config = dict(
    num_hidden_layers=9,
    hidden_size=160,
    n_experts=64,
    experts_per_token=2,
    d_expert=128,
    d_shared_expert=128,
    hidden_act='swiglu',
    moe_layers=[1, 3, 5, 7],
    router_score='softmax',
    normalize_top_k=True,
    routed_scale=1.0,
    balance_loss=0.00262,
    balance_bias=True,
    router_z_loss=0.001,
    init_std_router=0.0197,
    lr_router=0.00187,
    num_attention_heads=5,
    num_key_value_heads=1,
    head_dim=32,
    vocab_size=16384,
    norm='rmsnorm',
    norm_place='pre',
    norm_eps=1e-05,
    positions='rope',
    rope_theta=100000.0,
    rope_fraction=1.0,
    qk_norm=True,
    attn_scale=0.177,
    tie_word_embeddings=False,
    parallel_block=False,
    init='normal',
    init_std_qkv=0.0425,
    init_std_o=0.0528,
    init_std_up=0.0608,
    init_std_down=0.0608,
    optimizer='soap_variant',
    learning_rate=0.00776,
    lr_mult_qkv=0.4,
    lr_head=0.00693,
    warmup_steps=50,
    schedule='wsd',
    decay_fraction=1.0,
    decay_shape='linear',
    final_lr_fraction=0.1,
    batch_tokens=65536,
    max_seq_len=256,
    doc_mask=True,
    train_tokens=325600000,
    max_steps=4969,
    dataset='wikipedia_en',
)
Below are experts of layer 5 (counted from 0) of a mixture-of-experts language model. Rows are named router (the router's row for the expert), down (a neuron's output weights, with its number) and show model dimensions 0-159. Each number is 500 + 25 x the weight over its row's rms, rounded and kept within 0 to 999. Numbers have three digits each.
Before each expert's rows: a language model's description of what the expert responds to. This comes from a sample of Wikipedia text that the model never trained on.

# expert 2
What it handles: Title-initial words
router:526502528530453470497454472535459486466497522501530515497537447465506491487490508518489484488488491478510537511550490508529442502494501511479507511497483492499475498487519492503476499528512528508512517518509485475524430494503490517485524480516528462487458466470527479473471490489464458519501505456517497543487515473502521487484488553514528491475509506520481515454446510531531523481477482519470450500519492458482513507507501450506515492498491499528470537507442516455537550504521507
down1:484545535529550489488458473521497544527522542491488505453493458516498499452508511489534528491544490507522509476514484518497468471547549531523459477497493520500445496547474532499543477493474514505512475484552522518517512478511488517521474530505502488504515489486503516534497496560502488492502527502476494495467486485502476496519461494453515482484503466482461525512489448492496498471506525512530468521514500505530511513491474501556464510516504550508491524519520451500456526519464497
down2:519477488489517479478468495478507514501442535486526508524498518484547511509516500501457446473506505462528524485522487496535481483507524513517495497486533486503465460523553478512445523505520534517507511457537483475517486494464484467470487489467491501492487495457510492517494511533452467475482475468518521459473517480468486518488508530553440531495487502523492502518463506543541498529529465527505471477521517476504519517533491512508540437502513530518493504476462478491505489463493543
down3:494495509517539450515518480526499463467480498509529510525518455516469538513525475501507507532479504501503509496530526508431543494506479529474483510492519506522469516498490491523492494506483534509501512479524514501490469512471558535473521521474545496476485457525486533519508505530475457498475486483550500497464504503467494460469488555531515508534522480449505460511510496468522521491511510518515508526514487505526478528480557507505456495492515441498477472517479516445478521508563488
down4:456462508506508448532496511474496465466495502463525556517477536494490520505475545455549475539457490470495498477516531483476520459500485552467498542471527525522511454469544523497515484503533494533483478482503525481489503547461500535548500506468491455437516498497493517514523525509483507489517474472509467519536529504506443520497507502522502520477522505517492501506517524516502525527482505490510515471481483482482496491555489513542509496540494491469513500478536507517482508515485468
down5:514506492497481542542538499523558540512477476544491505497496451490522481498463510532490483501472551468504550535481538543529468507518485479536499526508519472489482466494483534462502501497513484506492473479496464513513485463518487518524479482549539496518531519507517501485486465435447487493501494455510496495436504523527510482542475488492496517506539485506475518541498468495498488542518479535519471514472468517489512538483522523460483503492473520515464495496479485486532521508499471
down6:521531475485490530489494494513487495486513488470466490533442555508447507543531469508493514514508532476467498514531495489471515499531506462479479505486477470477500474536500517516479530466521480472492510495514503547520535538481479521505526521462464478458481542522533461469510480530515510456534486478515507525461533555513463510503533494517499517491443509496458531515534481510539493528519482503468501463484498504498459546505502493497517501508529481476482506479518465495509445483534487
down7:526505465450478481517507483463500504486501497503546527482478505459547486532477497513507506467532536507520494493516460455520520471464487499507501517468474471509475493553518502507527498500480504457537446473482501518485491516481489498491514501504548513487555496496505520522503505438472535479511509513471513490490510493509482504512491521496521479485449519452522501512445513490507493485502445501507518570509525533476500514520456482493481492540535498522499518512486542491469524425547495
down8:500496514493469530507525521504477472486516419513545514554506476533498538535465511451475510495517536452475519542516487517492490482496468570542457509505501498495506489535505470522456538519511508482484512492523540446494491508499493496542459504570512527480499522527494527485477510502518505471489521543520493478486495485498499532536522505492459495484505512498515506488527484481456475516466548477520522496489507509464464473488510486499492533515511470493472516470507505486517510510481549
down9:512510485491500482477495527522471485491481475465529532473529536494480486513506499515483468480496446519481542490502574489458460543497467480527480479540500515491465507470529481490550504549479477478488523481534509501509485487465497515500499464503532470531543507526479486479506517481494489469512475526472459471468473551471527518531490567457491518525506501532502504491513519507551465534484513488512479506533506500487523514493483476508519534508522490504487425502519467491502486463487502
down10:485495504473561503465474500481551523526478498486476545490546501482536481500500501480507520509542449510458469470499489530488458503521506478512525513504474542466501551540504540458503547507480517472464472486479506450539531458493506459510515494514502508521502477528554491481518537472496502509483511480503547519504487515449512504528496486555522517468495519497479534491510471482505496517513487504510473538501503490496480462485496456536500506502482509531510487537446478484502503488470538
down11:478479504506483520487453417498492476534487456512474491485521498536550481533477498487475523508494452501514543489461485493477515504481475526497499523496489466454492483498492483480469534508472471500484532485511501515470512492489504499519544502481486485498488523488468537504488483510493467482504539417479520507561466520536472477504540484521503509503494488478466488494433485488511548473520502508506485491457503492531505511455518503487515481465495518468557512516501506501480463486547484
down12:498529515508495511495494487508493480528545527483489493495462471498525513498559503534531471494545474458527520506521476485517493510521499553505510505489488525503489504473523522508497432540527517509510484467459514512496486482479487501491481466489508501476499469506539538500487514509496511465502469485576464491511568507482501499470521529472516556480496498496537485424442495491483495497479550489518479524485513536544518547503485515492535511501536545495505496496484516487474495501456498
down13:522530457502480515470479516499499470496507543515482492489468563491505490470519527535471489473516500516480485498529448484523487451490498485479492556449489518501510480468549514483530522527487512509504476485482450462527533508521481491537499530528470457486511520512504500462504529495482496519490468520519439512489532491493462465512495510487536509471503505472523535550469462493490505547493557502497483525481499478473541514502536476506468535519503494509549483508515477475543478495502483
down14:509508478501506525522483460506539478545476475515460520519494505527486476503483505497444488499553496453521511495515492537504505508456502509502475447526495495492541533515510490484454474523520488480528506519499539512451471492537512514510542517512516498487480482506531512516504517510533495506499488506528446473517493508486514514511476488522500481521517485484508457557523512503423515558535542553452514461496513509482541469531500504494470483526497481500465522492490535538522541528490505
down15:522459490515478491472481465529479485521536505501511523524551514499475533523502506524498535483535509509505505491539479512583492503513535476488526495521465487485491493466526528473468505488525518461488516467485515518493485458509508520504497504494467493493445533501530480557489490492510488460504489491504537503429504452481509510523472533508515509473496518547477503462519458488489500483523537482456475522463478527500478515535533524516517443460506446482490499525504505503462490504512475
down16:524522501506475522476472439465505520518465484491488516520471534538502478530454499501497504534502519499467471457480510504503545511501545487524526486499513519526491498483493493473498535454483521476482483532499477502439497493505503511497523452534463516499522469509462471493491488516459540495499480466473516566481497504512504517541480485493517481498542514559483516521493509462508485524506504522497488531475496525528486528473526526450503501504489491572536480501526446538482490477500468
down17:495493505487502508524505509524498520473524508530497460529510556502546510499523485484518509513515517493479505471455446472585501499454466494480540534532527539545521463480476522511478458475479449507474455486532507494510550483494515514527552500464482482504528497498478495467520484504493489489524520501445490502439523489496487527475491503474518481492472466501525527521480509513517504473516513501509452533496491505512509505482500467517508511507453499535540510490509499466463448512483491
down18:542515516478480515517494437493508469481472494528504550550465531496497513501482539476493489546500541459503486518500473490492498492499507529509513514498545509504497494526524471482505467495500508486482501461480540513497492543489531474563484516451491493477448467418510565499522502469509498464541494506457510480507536491509497494503483488513506461509463514470499479514526519502514515504506472518532478516492513541480530473504494514452481514516543496508505483496531556526490522496538480
down19:495550505486496505526451502494505467462464469496501467529530531441508488510464539510480487508470517482501478496498551543539494540466526517507531492533499489555532504489518476513460466460496486498523490465487510518473529479520501455506512520483501472529520473507467504518567516475500499482552496475523485500534519478530459484523502493541514542502534522495501518515473538495433503478493541496502469497478508494465481517504513514549500477488513528525503486532493507498522492494534527
down20:513502497517512525488500457481477507489526505488489522504518478531521508515508483505443530509474467519521493513508508469503528529499465515545470472526486446495517499543461501520518500496563492502498457491520506500543470501515530502483538450447472509520489486523572494492533511509525489520511479521485489474532480513536492471500472489483492546473491496536518517496478472477423502486523480495461530501536490496520503503505479503541513506468535464454513529542521465505515500505450522
down21:504491507504537516550500534517524503498458512493481481461507525505474519525488471521517510479493437510522468482526525511502537471530480481466451481471480480485499509542502482492470505564454506483497538534512446503483536471526484478497495508458454530472514483492474476525544476476486527517491498499471475491500458487525493501463510516515485457519507491515557474512528510459521486495516541531525501494501530522468448472520490511521477498501492452479499501472505449496519482506512458
down22:517485495488468515531526526507455503513534460454498540469533565480534513503496544517476494515514462484514470491493511479445493473484472509491513516441556476514532492483527471471531491500512518496491488518517486540509509525506476530494481469512514454537479514479498508507552514540514496510488525533535519471486510489507477476486523475497522491445507502501506518501507493524495480506480550487483511502548522512484547542476458513567454517499492492495483536487508519527483514468530515
down23:520478498507527544507504516468524488497502452504469527505492507508478485494523508470521509519548463479465506530485532529457497523497498488505501507508509490489521467489483507543490545504511530463502537549463528475496519470442574486460484497521483551484518513510488525501480492486526461458466493508529504497517470480527510515503498493470492480489511477540471495452510542497499495485527465507491501488502484493458510425504484490511477509477451489556494463499477469519488480497524559
down24:470486503462479510476545479453531489486497523496476505442492484470477511485501505485507517477489497490526498536519471491484518551484551448456487507515506527502512547494483471507505513487472464482510531479499533538486526486513508453523523494528520480514470513482499493561496542476508506472426501454503525523519449485472519516477542514493503488486511485523501474479504528449508455511506513486498524548465513510484475521473545506511503498493475496458503502550522500495545478484514467
down25:495493547520465517492486504513482529489490467502475529520475507525507520517518438508463531487484480485543537503498518476491449517514505533487541492472505527494541499486481518473486473455476474476519483485469486553506484496501475500511519473485533469495478521462506455538480452486530502497476487540468513516517505517485479450480585455509485486531491470540511487484525484499491464477513528444516495515473462512476486468513465540475479502480469505513471519483480487488482514502476492
down26:473462524481488506527504529481488443513494509476518489498500443511525559500515481518475541463532480497456462482512500475468545511477501525506466534466507463505543480548482511518515499484490483509530496448505491488504524502497486523487457504484481492475476520501534475466467497492470486498492493481491487512508464509508488527481513529488512440497527509489506498465526470485450484501523462509521472501523518423491473464507508524521555525505507503480486542480462469533527512524457486
down27:494464474496492528470466440466513459545489483514477518534516534493501467490488526522469467460494511516474513489549492533414482528465529444535480501541486438502522490492519482503477540486458480506457463484497502512508476478482516473515520566503485534500526475513534521479497534524460482506482490505494483537501480520512526474522455493476496506476493470513488517492484512504501516541498487489474508502548537505486502497501489489470531515490475476506488493531528526512488500523514515

# expert 19
What it handles: Scientific word middles
router:491527477528488517459477479549475478498491527519499527493530467491475492499451518462496521473460464472473494553508529505518500522526530526499539527523501484567497516485544488526539482506464518492489568533463499498489506502496536513501504487520506462505524491456483507487469472450500448519450525504502444507466489500499498505489520517508510485484491504521447533494453532528513493502483489544500493481495510473485535474506547485516524507478471520501466503480492515471530523509531476
down0:501532529494518539489491487464499498500428507455473493504525505523516502481464525547490464464482511494513480512533522509502480464483518472488495488482495496511510514480448445505483462525492544492456521487486510504502506502470507541546504506487484483516524515452525532543503493474510484525467490498472536504503471484458506488496512475530541504498512546466481463525479453508527497514545503475480516525479477476477476533511473534474467502502479542455498484534542522487509518565496487
down1:507497431490494479468503493511517523513527476468485528483493476534479506494516500494444510509500515503534483541479482501507497535537506550487482488512557505484510507518511485515512495502484540486528469491450515486479533546496496519520468494535469478531509492503424522561537508506509493527493553490494490530515498470500493490532554480521511530496476504475524506524478494533526522493489551471473472496505498528498526528514462507485463505451527520505501467495521455452486462499530474
down2:485531520536501501503538472552512508509480521500505496511479500440482492531473506485500479474499511485466568478511538517516505476531558511459502485528479476511505509448492485500519518513437518524518496542481499453485457436508483533475558510478526515495521519463493525494482478508486536460508469553525473511498495528509523543494502484512473517519478478515508509475500452471490479546494515539526521476486492507505520520532491549493486511491494488515461496468478506473508528484496500
down3:520514502478498521478438489487511488542516519487579452526493480494493459470509497522524487495505524520538471504496496513507527483434499515513526562499532476483521491498487506505493488474463512505522509493525517449510553475519460459524480493526484458527512495502533512504515477484472534465523489522540506462470529492504474524464467479474552478466489504500493521526475513508471503497507532480501525498532490543504477506461549498474525505487531534469504479515485505539510535527504512
down4:507480463494480521455535518513483495494509526462470543523568496527512479500524500524480492496495484531438494486528479502482532517519533477472498486486497506468484464483506465553493509510517496455503499551445493501533509463466514503478487500435481450478475486505515495477510471485517498469545478500489501557473488552529539505519485521483484468490490489541477493500462479464477472489488542478537497510505497485486497490487506518499509464470521491505488530531489511520535488499537552
down5:503483490499434484511487480511488522477522469482477494486471576534550501537499464501521536508467543499471484486528545515501492488500510524458532512504493529478492469491524484479506518468518483505510495506528495461483506528515480499484507485503476507492505486505548536520485541504505517479527516512505497507501502458465498488534499499490459459494517455530517505523523476507482522498560473512442549514520494552499489462463481525534511474491503473464556490480510520557493495463529509
down6:497499532475525515518488516494489474537483509539538486486443502482514500455493449507470461470450512517446497517503499495508522518466503493474511507530518493491505514504517540522492511477550450535455472478525522496426485527510487496487524478508507468498491534460526505477498502544454479501476482537527536480474508522485458494487484489497520495512494491512467482488521501434544511530544485464525491472513523477489525503496481520489525524504505499492479483562473542517540496501499515
down7:543533516482507486482510482516523520543503530510473486518504459541488477478519524479540547483497504493489527464470532506484480499503542468509492491477468498488495516501446533494492500508502544474513510456447513528487473479471526523510515495458548486520539500477531510513518548472481469467500553540472458535512510512488505479554517526519492530505455474486516472499525510487562510500508454509546497522479500503491522470486481488488494482458486475524524466497528495523490539523498475
down8:482490502505533475500489491521478473480483515510496441462470543528476470526498475490483543506536458552460543501526485517529436527504500483431479559516498481511510474494536470502480527493500511509479497528491494482507502458495475501508532480555512545490454506551469511485501480520521492503496506500516472468491493524528501483477520467464489458500518479543492492512544501500535503500504501503523478521513482496556454523491493534484505487472466500507447515506523496500535485472519485
down9:495473516486520466447535506492516498521539469515478530511508495491489506514507475504516471500527501514463517490498482450501561486464487483510444498522483478556486485462514484483467519547487516495472529514471496489493476524515515515517500516511495486485527466470484521493499520513527502499520473501511479482537472503487511502480544551512477479453532457507449496499510508507513514526501525553468508498504526502488532455512498475511451451452523478456516472495533543522556522512512547
down10:494465507480492481493551501514515452497490479523484468504488492490497536516513458570506513436510493514449526493491546496478546481510515530530530455492440536472477471492477503465538496525474506518513524485518522520531504483494477545504531462510462459510454514501467528547488470489475495480467543486513464465507525477507523492503487512528477522492509470471532495473547481506482500470520545514488518495531500487519508504524521517504479515472518478488485486530544491484468513484511495
down11:474456486513539516491540522496509502538462455501461511472531523505504511461483497508501490479511489520473530537509491479524478497516484518528458526505506541495534500480480505548547500515497504490503500473523496478469511502510505517508527499506511463506495506478523487507479493541547517546461451540434497474521508444513500513526484508480447480491505509534490466479531501524523509525465555484497496479496502454518493492489532450501512474485491474545546488501541491473462492497533552
down12:436527481486536494495499479505499477491513507534529548489503484513522527515466511503518498498495477472517451497502551523521464557468520438501461518469483444520474474506516546515482494545503509480504505499498552452532474486528487490498522503535518503470513464490489466504468552491480501532550487477516476515495461500527481505494504510488489535507506456528529501477474514494541535524494533502523484470497486475451509524514529511498492531456535493494518516503481510515552522500504488
down13:514556553528485476522494485477474528478471494539482477531467475487538480449509492499485551466535516502473479472527480499521532484502516486508449512494473501505523499488493515497526518516534448477489487480498535527555560469527493515482513492460523456528505489460501465507480493492490512486471559506501480513514495514527539553471465473514515511542490529490508534479512520476527462502531520493503496516506481459463479473509518490490489535523522504503483537461492470526512503531485491
down14:520481504529492532464501543512488513490506489531483478518493467492500485508439467549490505461490508512489501472499515519432451490518495563486503502529462482473535520530505447502529504549501495525543558499490504494521474516512508524484475509505552530479522518502528476485456460488511482494485512500505501433522490441483524540539534512500469492500539452492505485476502496530481470531491471511533516476503519486467541505495520499526491479503513481514500472495513476526487461495501497
down15:488542483528505504487457504508498497496522482495509495489533514515473496503471523499532478494487488492493530471522479534574535475494512502522517509492497488488515518504508466453498496487438473531495511501507540470495504464481485484535528476482523512514482473542537447481448526497476510536502531483493479513476497483483471521472469492467464532481510526504483504533515485464480464516512512530546510504468500461523449507506506462484549510554487513499498479529486509469544527513485581
down16:548499481489489497530518517521487484474461486452508521528455449510544480467498467478531519539484521504504521505512488487495518508484540504475499524511505491505477510555499522497494533590530518512509436500518503494498472527536495473487500498492466513483545472488508430548510491452481495483493542506473504549507526477510490466478474483471502495516499481461499490488487482473522520444462506517498476464488503494505511472525442479493476488535469511494479496522494506525517505490524518
down17:533512453486508460508475487492464498446518511519458499486484538538503487475530506490506501514519525477466478513511491527496489496553481451505496525466459493498517485524552528501454524507495531509539483457517512536494527514522504533495499482520522504488532475517531491469484500490503498476543549528490486528473543488510513509539480484468546498459494494479492511512465490533519518499464511492519505533544498531451459519518540484488457475476495490543510485503522543490504548513535465
down18:488481478542497491524559470528506474468539487489516514511511486496494521518507495511471515498475475480502511513472498500499492484492502444510502515492518492484498494505497489512523493503511527509487514443550504521420481456478498479503489536517491439487464514455517487511481506516495484489564516486529506517504501510544487498490474484498509571502561474510531483535475508531477459497485447503433516492531526499470499490482545493503497487494502473470479487533552517485511498497456456
down19:508490483487471473481480525482490510514500537514472540529487486535472471486544470493466465545511531525497506481500501470485482520487462532510504499478479484489525470541553536484452458487444479516509480490490481519513454526492508545483505508491520505515478454498526490496491486542501485534504518518517493499505512489519489460459479490498492526486513495500418486498527488501506555519520506515520522534524528484546447504556523541510480476486514477502476566523502487500506500501496542
down20:487507481488499477461475518474547504471471499564522527517485482501479487507483509520517505496474506510468527499518503523446478477497495492530488509512519484497480481508538515508464492511499488516513487473491506474441507523508485489473471517502509550445486481516468514479496459496525524524489540475437524490470490486503479570509517492525516440463519500469508496505464504462490506488501483486520494502487542490522429518533540522511480497503495473506428478511481528518520527554476524
down21:481507513467448526493498485485471468503486498483476465523510570510513541517488541514487441500519501490536531500494467497485490517490480566515467514474506497488521485495534509503481493478468494482502488486454520511522499487491529494505518505491460484508484504480477482513518484468543513503475493514497474481498546462497521453458476535469531489509504503451474473540525538495524505467496546528497503475508509528525492478492491458536510524523510514483480511547480582484516529503443483
down22:492503567509483490511472458455528503500442517517493503512457499510472455502492540479539466484506502507496472493495502478494520447515478547493543528494476517493538484502541492477497548540528510470511528474520501506476507519495521511493509458544535467524505553440512514513495511490457489487537508490522501477509504514503479513536502490491524530499492484507521507586497450521500491461488517506503550526459508528522470537514474470510503519498509529515504512511520500504471472482494531
down23:544489501492506520553485511469499516549510532466514491495500509509521461515512506530493482533508505502460506493519489488461522518436527516511489540499502467543532501519450514474568456542534529503501500490510494541495503533506521486513479521478475451533474427489526483505515510497482475497517560461517507500503527488476499483475469509502531514511493511509504496476527461518489515534496532465462496515493522547536505528545477494511491452533504523507515502470529487478520463485507508
down24:511509457527511513522494513474537513536508482506523500528498502439505503508527514473498494495496525480551497484486478507499448515531493468472516489469478540463494480492496510485509509531477505493494492511461500476473494527539478551521497505524501490471536493504505508565520489514465527506505523528532559530466503514483453526507478484511493470496490492474522524529516504497521516499470503507525474488518532463479482511506429499536536521492536525534479499536486432505493424487547503
down25:445502500496486515540501486507511486495525490520460533517463507487490508518485536458512491469468494487495498466505512531508523481523487554519504471497480536505515482489519502508527541519541535538507488468532510449484506502468475454492468535510486469502464520487533533535483536522476488472489491505514545495495505478467519501541464521471520483458544475515499509529538543469515471486486522502501493548523567473483476491533490534507440519525481536467491493532539501503511490510509483
down26:515507456526489460530509501519478522520477479480501465521494512497522453494506470475469530487496471494491497467467502493550466525506496505485474503521485444503501505513495484501503450547520493507476549490549499506524462536509524516497522546489486569532460474554494528497476524496477519498490507482442474516508507507502501481484489490475544452503512526540473488489520505462514458533507499463480515462498476529519527512539482514526508530533467442506515495522524511514497537466509494

# expert 43
What it handles: Nationality and descriptor adjectives
router:513497515519521494450474479546487483452501506535505522492506513465462495468468526491460483495450469477500481562524506523510490479491537525488516520498459476480466517479511512513494457531492523523484540483500480487520509494507471473507542517513521471487506461474496513443485474494487462526485503462528482511479506512479499499458461513501542490497500480552480534479465516496560495462464503504501467528485470464480489500503497468523533501472455534480504512520457506458528500528528473
down0:471526509506493522530523467511484499510491488509538486479469473502498496494471499532474454468533513474488481521532520447473511478509491481460477474491480475532494510439479406523505503494513514520473499508499490530481457537534503517522557524515510520513508513500455562511487499518511506486539493483509476516538544495504480522473493445496504498512501466509496512495552485509454480487535467552490475515483507510461492503509480500508463469533503452537484487499499519483511496500512549
down1:522478560508497448513515513509526555512499514515439541570489478524554472509515477505481491528509488497499505531472500528505484537483486531500488504476512488513506491480480475468505499494495484486502513508465469500503448456514527504467476519509488460500496519457538455471497461504523518482475550461497510512533527486505556522464492494439496528463529464507487477486534497488505553503517518494503527456481495489520529521491454496530496532515509510511536525491498505478495506515472487
down2:459496532495489478498544474489498480540456565515515571502524476490508502474499458477525491516506552511538534453499492499472519473529523502508524491552518479531501504535481483513522485486494508527494483507525486516469521472527520508494503519492479536528522510510516492527541519510498516498493491458517501524513474473469505474472529537531502496485451537477465482485510489496442464544519493496486472486471502509500490504488518461469491495496552475548490491521524516547560501467507484
down3:535439522503526491496490489499482512458523536507502484509504500513500521459457501509446472488504482526513509480445483532506510474489477487509494516501429515486530521479485533483519473493523544536508500486480471505520524511471533500488456460519482495495487460484446506532451526529479490495497516542494536526468551498471483503438468515461471473533481478536494483502494493536483478454534494521501502497533526474520501480467495488511549484522521482491505500466511534478511537487500493
down4:536473443511500517483509479513480508490540441476505492471508547544488500496534543496485542489502470522527494469552477491495527465553472534500517487487527469479510522496526530518502496488514513498472512515484511528461523538501498496516532440499548542495488448507477518474505478491555481481524484518515495509517486509491469516534468504488490502446487481490535504508531514522529531511493463529489489501480511480482489496546505533438487485513495474474545459453503497524497525500511501
down5:475532490469520544539532518551498498496484510533485541471495458512497499517467470528503508503548501503540508460516488519478465505479518494459466491464540451501464527436498479483501523534499500478533534521483479485481469514504546540483490549488515514487522472526492448523509507463464483527537504517528512483552509516487479531479530545521505530514522491500493485486509497548522504517516508525492473507489517500469558467476491484494503513480470467517524529538509491507484495514505532
down6:463525543471499473474485524484509524512503525512530484514519499517504487511504499541478493485458505479484469494504476522474465504456513491497481488509499480535450547526500467540483477534514491541515469477526516459487523513492500482494464477502465476531539486475482499563510473528515512488471525480529518449493491536514514511489459537521505505466488474517460470481500503512504575509479503521500482511456513480537498507482529464534523498555525529516453498505514478508487481563520515
down7:503484493425513547521479509507473502495500510476493469501492522498480477496508482490499484473503520504494460521525533445531490504481551534500514497497473461500510504502511497528510514456532499487494490496485495547495508529539472478518482494548514509484521543466495512539502488510554503498459542486526482507509511510557501436479487487500484506547445487492522490540528504483493493539474509547499486475529499477477538501492489498450510472459535499469445484482497480553510515533477521
down8:518451489481519481498487506476463489516521493516519474502518484482485488513508534476519522537484509501479449521517495505486515504474467410473454457489515508513467501483460467539542494496484481504496501521527452500511520493535433489497539482504546504503512499506502517538533540505502538498493522519495490546487516499506516484481483533458509471540529484487499525487494515505537501534475535535547465501461512493502493507545498506504536444494485512466512508547527507532473480472469502
down9:450516489484486498482489501477486459481538493538518492502459549535483509508526459519491521550531522507499486534478517479482557494492499522487494497498461536481478513494465515511529547477501520501488497450506522495547491495491507488533499471509497543509505420514453455498502490465523518537485508513486505510545499545517554515509483481472500524503516463494471534496495475483509507452525506488550500483523469529480475537510531504489499552558513531507493507506464528486489509501515505
down10:455520504555509482503538516478490500535495512520491537524463507489476521503475532532503477469509492507508479535474510499490497476461474542499519476494494446487507514498533502515544487448508504515542483496498472522479501498537495515467488474510506496487536514509509520528490525500501494544480471487493518512459419434496484541494525478495518482495458495471550539502520485535475477501517525453503492459526474490498497469502463488521493495490532444504520489513547531488463506538460503
down11:522506493506520507524499524478504534478499506502519514470479474523512504469533502514508537511503491512465492504533506548498523449527485438505470503503515496486525527519539525527499482525510472491495452472514462492510497520492497534488504499479490569495499538502568497507457486489521534519501525478517449537454493486544507556525525542497521524510487478540482495452498499518550516511474513457477488480485473495494533504432522490481498506506470484523535532470507522531484469479503469
down12:515515496487456481496509499548472466463497531524517499509484523498498516479488524534547502485471463496482531519463494537460488475507472494509481464508491451471532462467455473448522512469488475514481500507487512515518555512508482536481517500507494475446486510512534506491532534545489489499507515541473500550499522533559473475518457497532485480518454489490527489506516491513490473510483534481500527520519468541482493485471510514470502507503469493521494467487488537452524456473520468
down13:518549483548511495496489516508496465473491524514480487473454499489505506508520525458492517519528489484492535523531474467491533490522513505501488494481509471472469475512481538518467509490500506497497478490521496514501515519503516499542486458486490501446501480488501507442501467536497508553523506493442502470465515540462524488476573518461531483466541509495516503515534557498540474471491510494486551522481497492500504471477458501527466503501536502478530477497477507468483425528506510
down14:519490497516478494535516531462516502528488480516484504492483489506480472505528484525502495494496510503541516506490559513505537455485499499495525570473510554523493484561529497518514490554500523507501531493505492488474495514491469560456439465540489526511511551506500490533492519491490513534508530496454525465539494523495500507485460488442496498511543542531529485483527523545499513471502465491523567523483486525484492483543501494514481541501516479519505491507512494471521485505521514
down15:505517533502468514526507497510491515467499538500499494476529500464534501523525480457510508475526529534488507481543507551501479529533496565525459507529535480528517491539493489503488459500528504515541505510521500543518491533512528493477480495510492505485527515524507498508482497496574453493480466501474500524509493512500480505484549536532503525492494524461531535489504518552500461480471482486448493543506494506471474497447497482498492526493526509533521490572512499489520513500450546
down16:514503564474456544514479468486504513517499481481510504491461490507495520487487480515513476480496485488522502491500465443493467507484506535489469492453505455496504474436523476489524498485468531497504502484498560478499523477497521466494514503525497480500471555491513505472506528568493530499522483546551451537439521515478466494489527474487455526467525451498507513531488542495487479523491504480489501515532493503477499502498501479481486521534503489512515527475496531465524514516536545
down17:463491490447480474455516513478522521483508484488466426467439493503472463539488485513573494504536506459527474493471525517542480486501482500469497541494461494482466503531511454510556532471507469470536532481483505520455510503494476495509496517536517515499515447467467511502495504514492535505472476494525465499504467557492519502507485430486506498522476531474522474503485511479510482497469532506511482487488506496457501520509503486501529478505496517484493506526495510489469481493480519
down18:471482490502539519493525495535548486456473476509455532470479469503519477470506516501493505497500479485507499486475479510488490506527549498499488507508509522517511495496504519495501509479547520526464511473514487533465526555553497446500532506528482526498528481489454494527492498485529455529485496529458495473509540534517489444519519471447478467469476541527517524547491516502550514520526538527477513499521473475523516534487482499533513519482507522516474523554483471534509520484471473
down19:504466494477523487496470487524543533493511540460496534523466497513476482538480510472530528545500498502491507529499430466488490541466513475497508472495507486518505542486474552473530473506499509475486520466504509561467475520500513532452530491526474525554500515533478500513529528464534489481482486539492521500489534479480491487481500489517496459526505490500487477497473544508553521521524509505514465483544510497502475498514491479500533460508485508497516474566522495503493444482470517
down20:505484485503447512504529507501466534548472485490526521491466535488480510537578454483503483496522507513542505520513490535523513524503510482501500496479477510552481489488506480529477547443489515500525516513483493519532492497515512538489549502524482533501458569504488474495490541487509519466512509542534506524472478510491501531519511487514539526496531530449515487509489552495496457491550528526467499541513497497505442521490517484456490494487469491492488497506506484496532465506524522
down21:483496538487466503497489517470484501546438533494539518514493459508519465479526514495494564513494531479513517519518546457494438486502479477439509458522530502482465527501515503518503537498503497556490502510498524574541483473511486469527509507471500491512509490487546488520536504530530532536513511456502479522478539502514490478504558505488524503513479485483524508489496536552503516521525512512494505524484498486518523488496536514506500463470514514505508475516526454531517474474481514
down22:514509496499480505548514482487511488500477473548505515510530448500501520534527537495475516532530479522497531496505531482502514493524503484529556526539481505470466491496505473495473485531537506513531495538522516526527480537513485517489557499541484550537525517506517509503479538484459450503497525521491485530494542524505501535474504524518460517478459477474533474506493512448517489511546507499492516516515479490472485478484489458479458491469473470507459457503522508503516458467441500
down23:474523516490480473512435495506498496564510506514497582520474508500522554537496477515470499516493506490503455479518530524530517517481509522463502520535468487489481485499518498482465522499502467506467454452468537497448477509483455516514513499490484488478474507475517492514467460516476548545528540484514491585488494450504509503517545489520503492517508463525485495496514507485501501550512470501526532503484487517492505485469499542490476490455517499492489501509484488480510482466489495
down24:506529498580482456532483480497451496513521478465523478463498537510526470509479512517519485486512490526498489515523487496520548440486511512519518496515488468492508522480510480538519443474515495479442535478532525533526531501479546512528516487514502509467517490502516507476506530525545505513436500480533482495502518502473462493501498515480481499518483501503483488533530489525454476515484483445480486515508495549457516506502506482517501497534500487496489524513472422495541468499511529
down25:504527497484476491486545542511543527528543512477509558469473492509491511499496515531512514508514532442543506495453506486503459455486502516507506498484492521485559479521485503511522510521482513515516495510528475461527494483491536508517468495514459540520524507493499523542470483460491536491510501508514512473451476480480519518496529543530536512496505500461464468507502486467518480458437511493492492494515481535467502514480535534564503490527518495523520509509529487510484482475570502
down26:516519544512487546465515462493538525527519503530516530448461469472479491459492482500485487492469526499530517495517502466508478482501547482468499500484491522480491509503503445523485537468494511480507492500498534502499499471457514499516532509523511531515525550478451515486514505522551493486470479470495522507508489498490516475488498498486477455471526449483511422483468476493538496477423521473495456520487519471511484492455545486492485540490515466521517517514506490486518479500483475